From a checkpoint of a small mixture-of-experts model trained on Wikipedia.
Size: 11 layers, width 320, vocabulary 8192, 79.7M parameters.
Experts: 48 experts in each of 10 layers, 160 SwiGLU neurons an expert, 2 picks a token, a sigmoid router, a shared expert of 128 neurons.
Below are experts of layer 4 (counted from 0) of a mixture-of-experts language model. Rows are named router (the router's row for the expert) and show model dimensions 0-159. Each number is 128 + 32 x the weight over its row's rms, rounded and kept within 0 to 255. Numbers have three digits each.
After each expert's rows: a language model's description of what the expert responds to. This comes from a sample of Wikipedia text that the model never trained on.

# expert 43
router:168166106142136146141182138135130168095125160075181133111176091153160094129099111087055055162088120142160094145092108123161153118053067125164103153093098099144115140114131128117126128176117151195122072138122087097179111144055114107195115133091086168138053150100179126160142090157109151183160157166178108121098104168118098145066163103160140157103147090172150132067195115107116152142155182148072138112143067076169111089154111148125144136124103176101122169201135182104090167122097098
What it handles: Articles and opening quotes

# expert 18
router:142149119108122162158125125126153123172066182078203105070157048121100136131151140155112084137074132049093158152064158081154127144096100137136094123090062139133126122150118087170131200122126123127145098150128105117150040174095131062128134131128123150153103175103179123191097098147107118147160124172133083137120101150167103120132119121148089160074126146132121127102158117149135120120182092122087110121133086073148155071159137103107155154144127143115120167175148221111143140153163080
What it handles: Final letters of names

# expert 11
router:145129157099113125134113125177139107094113158052169126076126075062102112109147130169129095117121103098116110127152114098121186108073102150113121123150060109120097081139150148129142144126150106176149076132132109132139079143094130098130089162110084168157060107085144104127118109160067097173148130234150102170155112118114125152108103096154138115082158103109105109099131115115146147118119144117114106151163138119172082103192133136136150154124141170084134162164136147112155161127141104
What it handles: Institution and place nouns

# expert 13
router:156091114087133156116152115143127118148094161077167091059097074121103144132159060140109124161087146102127094137120103112195136121117050171157128170154095135136077131165064105122177090170108150168175099152134137079132097168080120086162075137087144138125109191049190120151148111179112146177117124131179117115093142128113132149171126092123130133156168120123140104115150103140162086125156119100065137175127150127170119115139137148103099139093086160109145176088179175116070150125176102
What it handles: Demonstratives and consonant clusters

# expert 22
router:097187195135118104163101153159136150139133150120186102109091078135094102135142138153104127105061187129157096156133132088188169153119134141140131142098119126149143098133131107114147132186107100155165079135081103131162146123062106120174099145125115144112102147090203168144099130164060152189166125151180128129133149126170128145081172130119174104129156131094117106107129134111149178140161094134134151142163110114176083094156118158119132151077166163095143147136159161106159172104140098
What it handles: Closing parentheses, places, relatives

# expert 32
router:117129140115040135151137118134060123089152170125123100107149074083148092131126097172082071181134148084115127139099119108171151142116104155185110125159122133121102075135125136089150106137144078165114095138107095152141051150087114149135099138117112150163130095105217170115134120132139136142172131141125064123153144174183145108125124133162131111084145134149112110109189134147189143136133145122122160128150093116143073119133107132120115132131125167136158174148136172129130132169071097
What it handles: Pronouns and name beginnings

# expert 3
router:127204178144093106097176152120124172120100159084179121068135099160132147125111107130112109156117159090141121156079140118157211089097073126175150134115091140148131128113106121049137126115124167194098112178089109143179084148066084119118076127076107187105117097114153137151143092108105122177136150174178081102160129149130090151060148065108131090123217136133119124098176157119169180115165139113093127127122103091225115124197115157143150155180106131090081172153149157110154158120145087
What it handles: Relational prepositions

# expert 25
router:091132130162141101142146174149087099139111124075142121090136052092083114146109114138085083090101129120127150149134115106149157137119084132142150114137082174121158107119135137130143162116148167128072098177132096093104113148047129087171072163110052133123094104115155145170157092147118148200099119112173064160145124142183191101117182113144122105072168145129134135123115115191131145067151160134101122078087103125169135102139104130116119177154105145058065133139167202135126181125135076
What it handles: Name-initial syllables

# expert 20
router:095170136120079175086096122127141148071151135096163036087134113119139135134103102132077036103106099089143164087120095113163099144101085134138094093103119149166133165119142153098088121159120185129132118149139143147157100144059080078138106129073142162167095175080195121165126158141074125156134130188176102141133155118152136175100142086078110161062125100081115137101111134121168132131167130081148138133177144125174115101186092132120153161130110196072150125158143170106168162194149129
What it handles: Copulas, auxiliaries and articles

# expert 21
router:124174154104098168133158149149109150076148136082184063052203080158109136105109111094137136056158109096185139162069144110129129133127092172210093117103101067136160114141157144075159142125158122165169077145125065140144094159088083156101112153082079179145063140065186119130109098185087132174073126136158163100171164123165140113157153094133123116132172143126146086095179104131145196135180175087106154113159113132135136087140160104105149192156179192086101128123134172080111125125134077
What it handles: Parentheses and math symbols

# expert 35
router:161126165116092174137107121150069148138106127030161137081153065102125135144144115142099090145113181154120122159133093073159133085118098168177101121148068139128101139082147155054142140118085130154139050139094110149169019137055132094140097120121139162188102130131167150212076096162111144196120133147124115108111108105150155122121126134138110110075161103169096106052133120122149117126171137100121199149113144125151121089150149094091149175157125180108123120142098198115106178141139049
What it handles: Table cell pipes

# expert 10
router:100136139110090125137122139123143118144077160064165112113195058070123126095139120133069132170127168100136169152097134104128127141140085130168130125168112145116125135120131188106159177122130181152121143202138153106189139139099102087149121146110106143117121106113210143177153145162139089183113090146106094117105147172176115100111139094140094134099150124131102133100149126181097178093139143082102184126146154146121153050183091117078145123134096152095116135133153152090143166125155148
What it handles: Hyphens and non-Latin bytes

# expert 40
router:102133161130109100154148174135119110156129111051108129093106055101099098116170138135143091117113145156129125147107129105126200098152136128218150090152084106107081164145120160121148094078138168140159119142114059141138077163135101119148129184135104084127131167102232135163167127160102099163118133178122122066114175118136105148123162102136124120085153143106087160129155117131064140088133168093090114122125122144160139100188093109159126133132090162081074153175181133070091137125151046
What it handles: Table headers and blank cells

# expert 29
router:153183144098103093137114135134105162099078096047205154055196086100113167114138127132102129140110094124112102168082147137183158108132146111162104130192083111174105144123113109113165158160141114141165108115104076110167126141056114109170087157174099095163071113063182185152121131130134099137079165173205093137144186146167175143110129121138105128080153109128126117100117133158118128096170123066103131158156106057153143082210128100146091150128128134077138164160151203111131113152137129
What it handles: Plural s and articles

# expert 45
router:147131131110072153142132144129111197113089176081197157077161053133120137130160110151120126164132111116134173150165107126172134130099110092164111148129116159113149169145114112111141124115151137114147104159155082107134041167065077064166094136113117136077070079129157144147160085162096147188131129113173127149142112150159160126143110123171170142081169098116120124073165101130155133122166124143121108109150115077176118065164127160112127171153114170104095119153163197104131183143115089
What it handles: Table cell separators

# expert 19
router:135173160116146171149161128142124168058107151112225129112106093136104167127144108100087104167098119123118125134123122109150133126125083124170132164158091107093098140205190160141156117170116118113154102134075142147157078148104093149181117075113118119107066165131186114181159102176116115128131138188128108121169092192138141172060129090128133111113142116127161110042143192137121111155152139093151166099172116125173119094134147121124097141123128208047127127128147164124111181097174067
What it handles: List and range separators

# expert 41
router:127181136138124113121098155143137112138119153073161121103154059144135116124174081146144111151160106154134102111115155133144159115133112141143169168104118140157114143140151082073133193121116132204126105108072077128174086151102045111122130111125136128150109127079198097181143125201083148152083111187147083116122135134161190157130121056114123119093103135140135108074103149191158051122187146139145085127110115146146113090181130144144165129177105179116131128165130203091153166113115094
What it handles: Vowel endings in foreign names

# expert 1
router:118150193048084128127120165103069162093120158089171091135106085108105122103143096120116089144173144146134103188088098139163167123081142064163108159152156119175133128112099125085155136087107129167172105141114094128121070152089132113131122117134094138144105143080152097166140091099110111155131162156127132096129107094188109176096109099122152156097162074105088097081145186162143126142139166116184159102205129102161101083165099200123139117131139204086095128162188176156156170136147062
What it handles: Capital-letter abbreviation pieces

# expert 15
router:161149220148135144184112176130141177124153182077126101105148123105093077107100088121103098158108051121111081162133150090145148084091082109161139124113115167113067086146172145107182121120090125140116102180102147098167102155084163115192118117125145154129124144104196115183135095134110134153166145149136083151201156144166174123116153139145160120120147133150137119067130134124118127118139142077105172143165080127095114115187131144158078145138067173084138134141101143149136156170160055
What it handles: Clause-joining commas

# expert 42
router:151122180119147111115166142155170120112118134111166058096154057106122097130082142117094117192139117149160095119152123113175167151155065171171078109156119154142146111112145107086151129142133124150160107142101123069159056073021156130174144117152082146132060143119189143153109171110155100164145155152172100137104114137125167176135147081135122115085151129133136110091157125117101092109160095151086204075092110089147124053185114126114148121128128162072109129158183176120088161109088113
What it handles: Word-initial onsets

# expert 5
router:143151120153094127122127070153124136149116145050175116145163074123107146086161109144105073148110116107145177121116100144136220109103080064143198104120160138122088137118179124109091104110096140125104075141084114139162101164078080156194114112094101174146113135140162088202114135180163148166127124113159143113147098196108127104087147030139157154110154111159128116118124119146140135099122138088116083157135080087147136100145136139142110146103113140089160129130104149114104177165142110
What it handles: Mid-word syllable fragments

# expert 47
router:157151138135106144118130123126116164079106134061201136061153081123123124151073102098087067146202119105130134127173142093231198109139143114123128136135094119162078178081145131101111115125097156165145096209107108102213069118062123120176074105118078129128105132128141174142160085151105140192139130150173092156127157157159115176102176102141128080088156107096109084099148157102130154085141126119164159135179075123161162099167131115147152175097122193117111121132132199093132155135109112
What it handles: Verb and noun endings

# expert 0
router:158131182120096152158146111138145105101083160114143094045150064128078131135182101126111046144130104123173082219143112146141152119118114130140120097105128119090114092153118119061159177136135134108135107105060103097159059144113121075148114125104063133106110178139202127188112146094109122190152090151086145146159133120148148161085142111093130126115169126111098096091161096126117119114176129111118112114147076155110144072186085172153129148131078148122129192150167144144146148122141084
What it handles: Person names and titles

# expert 6
router:083119163132119159135142104135144131113102178097132071082133054101081142132172068170090105205115155152153170175068123097202188138101089158152150073110083068122145140128095163111126189147127122166160069133103096076136096108079132097154130106126093124135114137106159149168145174135119153163126124153150113143189104176145162151114140137137139119144166135148065071058106132165111148133185173123119115158153121105212141068195154152125115187146125168114085095150146137142156158111083082
What it handles: Line breaks in lists

# expert 39
router:177154157137122094141120088117112101148102143053194100112122073099109144098114085174131111126134064102118136097105143113160178126125081137187126156133107120158142115147136127084146176158140185139163135175076146136188096100076096087126106127116155159174107152121171150121151169138103164148126121183146120089164138151132080194076140121100154108097172091142103114110145126105162141071183127100104167125154111120149118057143131105123139151122064155093109122162131171109113140128099103
What it handles: Numbers in data

# expert 27
router:128167189114111120121129159109072138107072120061194111066130089091052123104126065126076133170126142159198112119100141134184139118133072153135164159123117142157098133106171157143122119129086124177134059136066139091096118132118081133157101144084136144141084131094171107214164140108102128183142102136181134110168136136141132162103113092109108084084151090126141109084168122105109136109147123124069111105134126110147095083187107089132140152153102212059107121148130119117104173076171074
What it handles: Month names in dates

# expert 12
router:128136125082122152119104144122165111106116158085174120154137061091094122125130122147140080132152101082127148144163126139155157126095128102159120096131083142162093125106133149108104138128122142153145141133096105170182107164122083103180116176125094128171135126043196159148130121187140094148122090169175065147166163130133098165093164122130203169099199150141110136092138118131147125146211131157171137122176131122111108090155150104147124160171150145086128122206126194119125175129131100
What it handles: Plural and final endings

# expert 36
router:162170151092148154120139118147101145107124102087149162079168074123102076129127090109126071103100112148103157140100145118119218166103125109127111120086108118133086145105164131114151106136119146121146062152135133116152049109086134086161058133132128129127095154126176133152180154123114155196135128112135131111184127132139137178098147132169159142074187112137143136093162140155146173109211127061174147049175080111185102117186073132131116155148083181076131125130152165074150149124106092
What it handles: Past-tense and participle verbs

# expert 28
router:163149137089126104099136153145123072144090118078138118102145096107117171119159097123120089136127096127112103157146154174104168111116106131131120167116139168148119154131147183113126135114120139165138096125091128177199118150111105116166091113099109122118082147089163130146171140112089089161160088114144110117141131157134145138094162092128143170067147101144150139061151140139103132097169126102126163121173076116167079096175121085130130147080137207090092135160120138114106152124148005
What it handles: Punctuation between numbers

# expert 33
router:194146117115095149128108143131107157120071182099158095089154116110114160127183083127096106188144130160150093125112140133156163100107072167204119168173094172141103119149091094109178135163155122102175138171107132127176078147077100066125058079146099148148079125108180135152144119135114146161162152180158104094135098154193110154068112127163106107137114115162108128105128120160105102125140136085154138139161072152189089106181104142091114170168093165045130138140127209107110127136115062
What it handles: Possessives and nationality adjectives

# expert 14
router:133166181148103129145153100109119137194134191057168108080101059139126120106081098166107122119098120131119084173068151127177148100121079146147120138170091151131165145184087133083141088164078143147086090085121102119181098130094094146152065155157097177139115117082186149145146146152122125149097148094138098157165168168158128132063131142160103079121172180163120046089116141106138124113156127076062136104176144102159140125155124131134148118139120172104139156126206206121151198131165024
What it handles: Noun stems and taxonomy

# expert 34
router:121175168100150159136121149166103141130129124093177115140191075147090110102142101110158070093118167103130111120111142147117119096134127128155154135143138127159103122143137149121157146129115112141103116180094155135210047157105138139161147142116125172124095139096149160206149130162095160157131183190157113145116118120119179202142137105134146110060127147173173109106124140186126143105140098122121216103146111136171126108202154121093132149105188165103084126180142142070134199148150131
What it handles: Section heading markers

# expert 8
router:143185194129122157132143147105119140143140133055163126082131059106082122147142116126136090185107143053121108106104121109135168071120105144125080156130123110087134126169120109109142104182172157155163043106123137060189083096114153113117153107121096160159099141103171159152138088168098060113170163148124095143145162175171163123144134103145128120120188116142119121031143148112128115148160169093114164114137103094149107089165148096064135177164111156153100133181094191146151171144127097
What it handles: Mid-word consonant fragments

# expert 24
router:135165129132077124124133103119154129130100108083170108123138071095107128109114124144064115128129114119138094105087155092156159138105079136155190130083087084094145127173124104138145162082120151152111101130081102124127106134083126136150128138113087152129100149072169150193172130113089158166104137115136074124122128179119140159099155075157104094110211156114106118052111128126153154126131166085166139097099092057162146108139108148095150120131096159097109182123133174109167090095113084
What it handles: Table row starts

# expert 37
router:176121123092109170120162111163090157130117125070167072169126041088125085142116121099119066132107171143173109167111095141116201103100072119161145109098067130128116190148095187126105144099106171134135104157112082128117130126151096061178105121082089135140123116098142143169194112186142132163161103126120099089165137157125144154105134099083152139152179158202112075092123138170111102170177139124102144154112105131183108118162125115138175189125150210111147147098120152120168123094143064
What it handles: Inner syllables of Latinate words

# expert 17
router:154179133100152153124139097172117106146115168084132096091176084103157107104126113135124112143144108117123104177075180152132167115120084079230135120107068122121156105138176141122117155083149127128135117152160128125154081129070074124126147115096093187111128116097116159179104106131107142168184134133139142116155143132149127173092148098149145119127208096076090089104135095147094126164159171111130139113176050133149165074155106142113139168092081166076100189146067172085124158115160115
What it handles: Capital initials and letters

# expert 2
router:164125147141149080192093141164104207138106140066139122128145059116090132145160112154122130104116144091152117091096126098157136125100106087143108121092151166114074126124158088089186105162133162132114102154107126144134102110108168106123151105109121165108094110089172158133152146123157130150164091139212036164118139177150141179060133083150131102126127098114141093108165141082162117082142177105124145141095108134169135066174117172108109161158043156113084138126145174145157114112123066
What it handles: Mid-word consonant-cluster pieces

# expert 4
router:142132146045097123113120112177132125113167142099120130062176107098114068122191135109059076219117102145179054155146156132146151100138174094171129157139089129119118130141160124101160145100126127101132086148143113066168109103064108089110108122103139162126129099112177110165113133177125178189111134176140134134122131096143178138118156073128176141093165105066073153106156157131105133133170149107133141119157127115156135102165145132130123138058129145136070138149135185095140184141140064
What it handles: Prepositions before noun phrases

# expert 7
router:129131203138128138093162131147118209114115152066199104058106063068112152130084126112150057126129124112126138135121155107125179101107103140170131139112061132150123145125136123093100130084118180163108047164072106120161096140052133127132096146138085140109072112122127109173157126135093147177175154080175119134094147131170117115117136090107170086137212109157108103076144110098159077142142162140139158131138082126150132080147129175115118152131112177091092130152162112150112142114127100
What it handles: Abstract head nouns

# expert 9
router:151164198074089065166135145080115136150195175104180176110151078137069122115154138113128103154166123116129099105101158149136142093105080130177118150166103107134118122136168106104160172082105124154081120116124110131151094153134052124150107101149119143096103113117174157173139084127085091218119154164143115144111096156148152178056125092141158140109152134172152146140123145148120145098179135141139120087117139108160114079176132153150103175104115139058102110137166157072128174121155101
What it handles: Prepositions in sports bios

# expert 23
router:118139210082094107189119141134095145144074157114183091078123088102135059147135112135126156177118109110124173166164149143116121101094172143143124120107146148149128138129127148083140161115169138119080102195101129099184112134101097092140085126118095141147093127078181110128143136210090133161119153189124143132144111153127156115115161113144121111094146120135111115061101085083124091089183092105141152146142114174156110134198123077131151153123131214043138142186106164111085124130130089
What it handles: Coordinators and label colons

# expert 44
router:127107143086113167110113157125110113137106126108144114134117059118078122089118116129086113197144137129142073157170104137166182162102143115130109145114058145098124153159132140093096120176116151094200054143101096139141088155058095095155081165121120165160079146072193158156114120169106085206103125162147134131169126195101120167129111081122133109082175140131146101122136105141096186110183137097128189082144086101134092121146148099101139149158110192098139165195126107100133137145115085
What it handles: Place and surname pieces

# expert 38
router:146103172106152162147148190113124143111171122083172107115145079087162133114112114136129096117132122084168109131106091148120169085083100100145143165114106130115084118139135135097175128120145166102161111101114128081184108148026106135164096149133126150180077143109168115165160137156110100152157176134135046136113139124129154127092176096122163153122136091130145129123162158120138058129158075082112129126157057139176082127190144144148160141087144150050156186179141148149129144174162086
What it handles: List bullet hyphens

# expert 16
router:153124108099102102078126179177139160108083178093129093094155100096106118072120117133117069131167109143139118138064073123127151096082123154131112166096129147153146119129149148114117176155067152147145088138099102087165112121073139073149102154139099108145082166056204137148138095109115150158133135141154084101144135120195159178077111129123111077142201127118063161067140134110106131093149156110126111138176134105128136089191068133101130123103107170102132106118156115110166130135146076
What it handles: Digits and measurement units

# expert 31
router:111111158100134115123143173144068127130204135131132077092140068117142126130125079103136086087134111139127139165137166114146149161084149114140154162125110148104125102138126150136183186116082175127186064111068112138117053165113126107132066133129120147074104105145165090159125118138094159138122130142199141197157119162154163137133165078116113122138149110129144157102153160099181078103193157091188202084108083045186125128154114129130057134097156164126092162128088105204137154159125130
What it handles: Mid-word name fragments

# expert 26
router:172153173115059146132172180164127143075159119115167108093100095084139120157120100166117131191160137140128093133086084094111149080074113149146152157142119126134096145131189165107098112156143124154137113139121096123161095138079135104126091155142110126133091122083170094108128159111129157195142142128169114150145129155184130125123157107140159151107183147110129071100190156113127129179109158094095098117173065110168114124201086110145128187098167152081123173151162203101146197131134103
What it handles: Media and entity nouns

# expert 46
router:103074174130075134134084089205098146094096112058178116106099045097110133104181112142126095179142115092140064178141154095106144104132096150137143162121131099057119115075093114149108155124108158088136096136155100081135130116075126172154076137180131165147091152110200151182148100137097154122140161159122082156125130125153139105058129081143153126090137129150110133153155155117100171131135158129124137163204108057153134132151119108156112104185119230059088140147157138138128177128078115
What it handles: Syllables ending in e

# expert 30
router:124168145133143152135200154112081177123075131058175120112143052162142154103105165082158162107099099084193100133104134111161152095086071125186149159116115127136134110119147147105113099129091154156120097156133092118143052098095113104191082119135092161156077139129196146184143186123118120152115172134141123166109150182163119121085160073102119171130198109098103137108082139116124124074149157136107172140205141118147092136154123137105110165144104135090056148193075130103111112119096116
What it handles: Vowel-rich middle syllables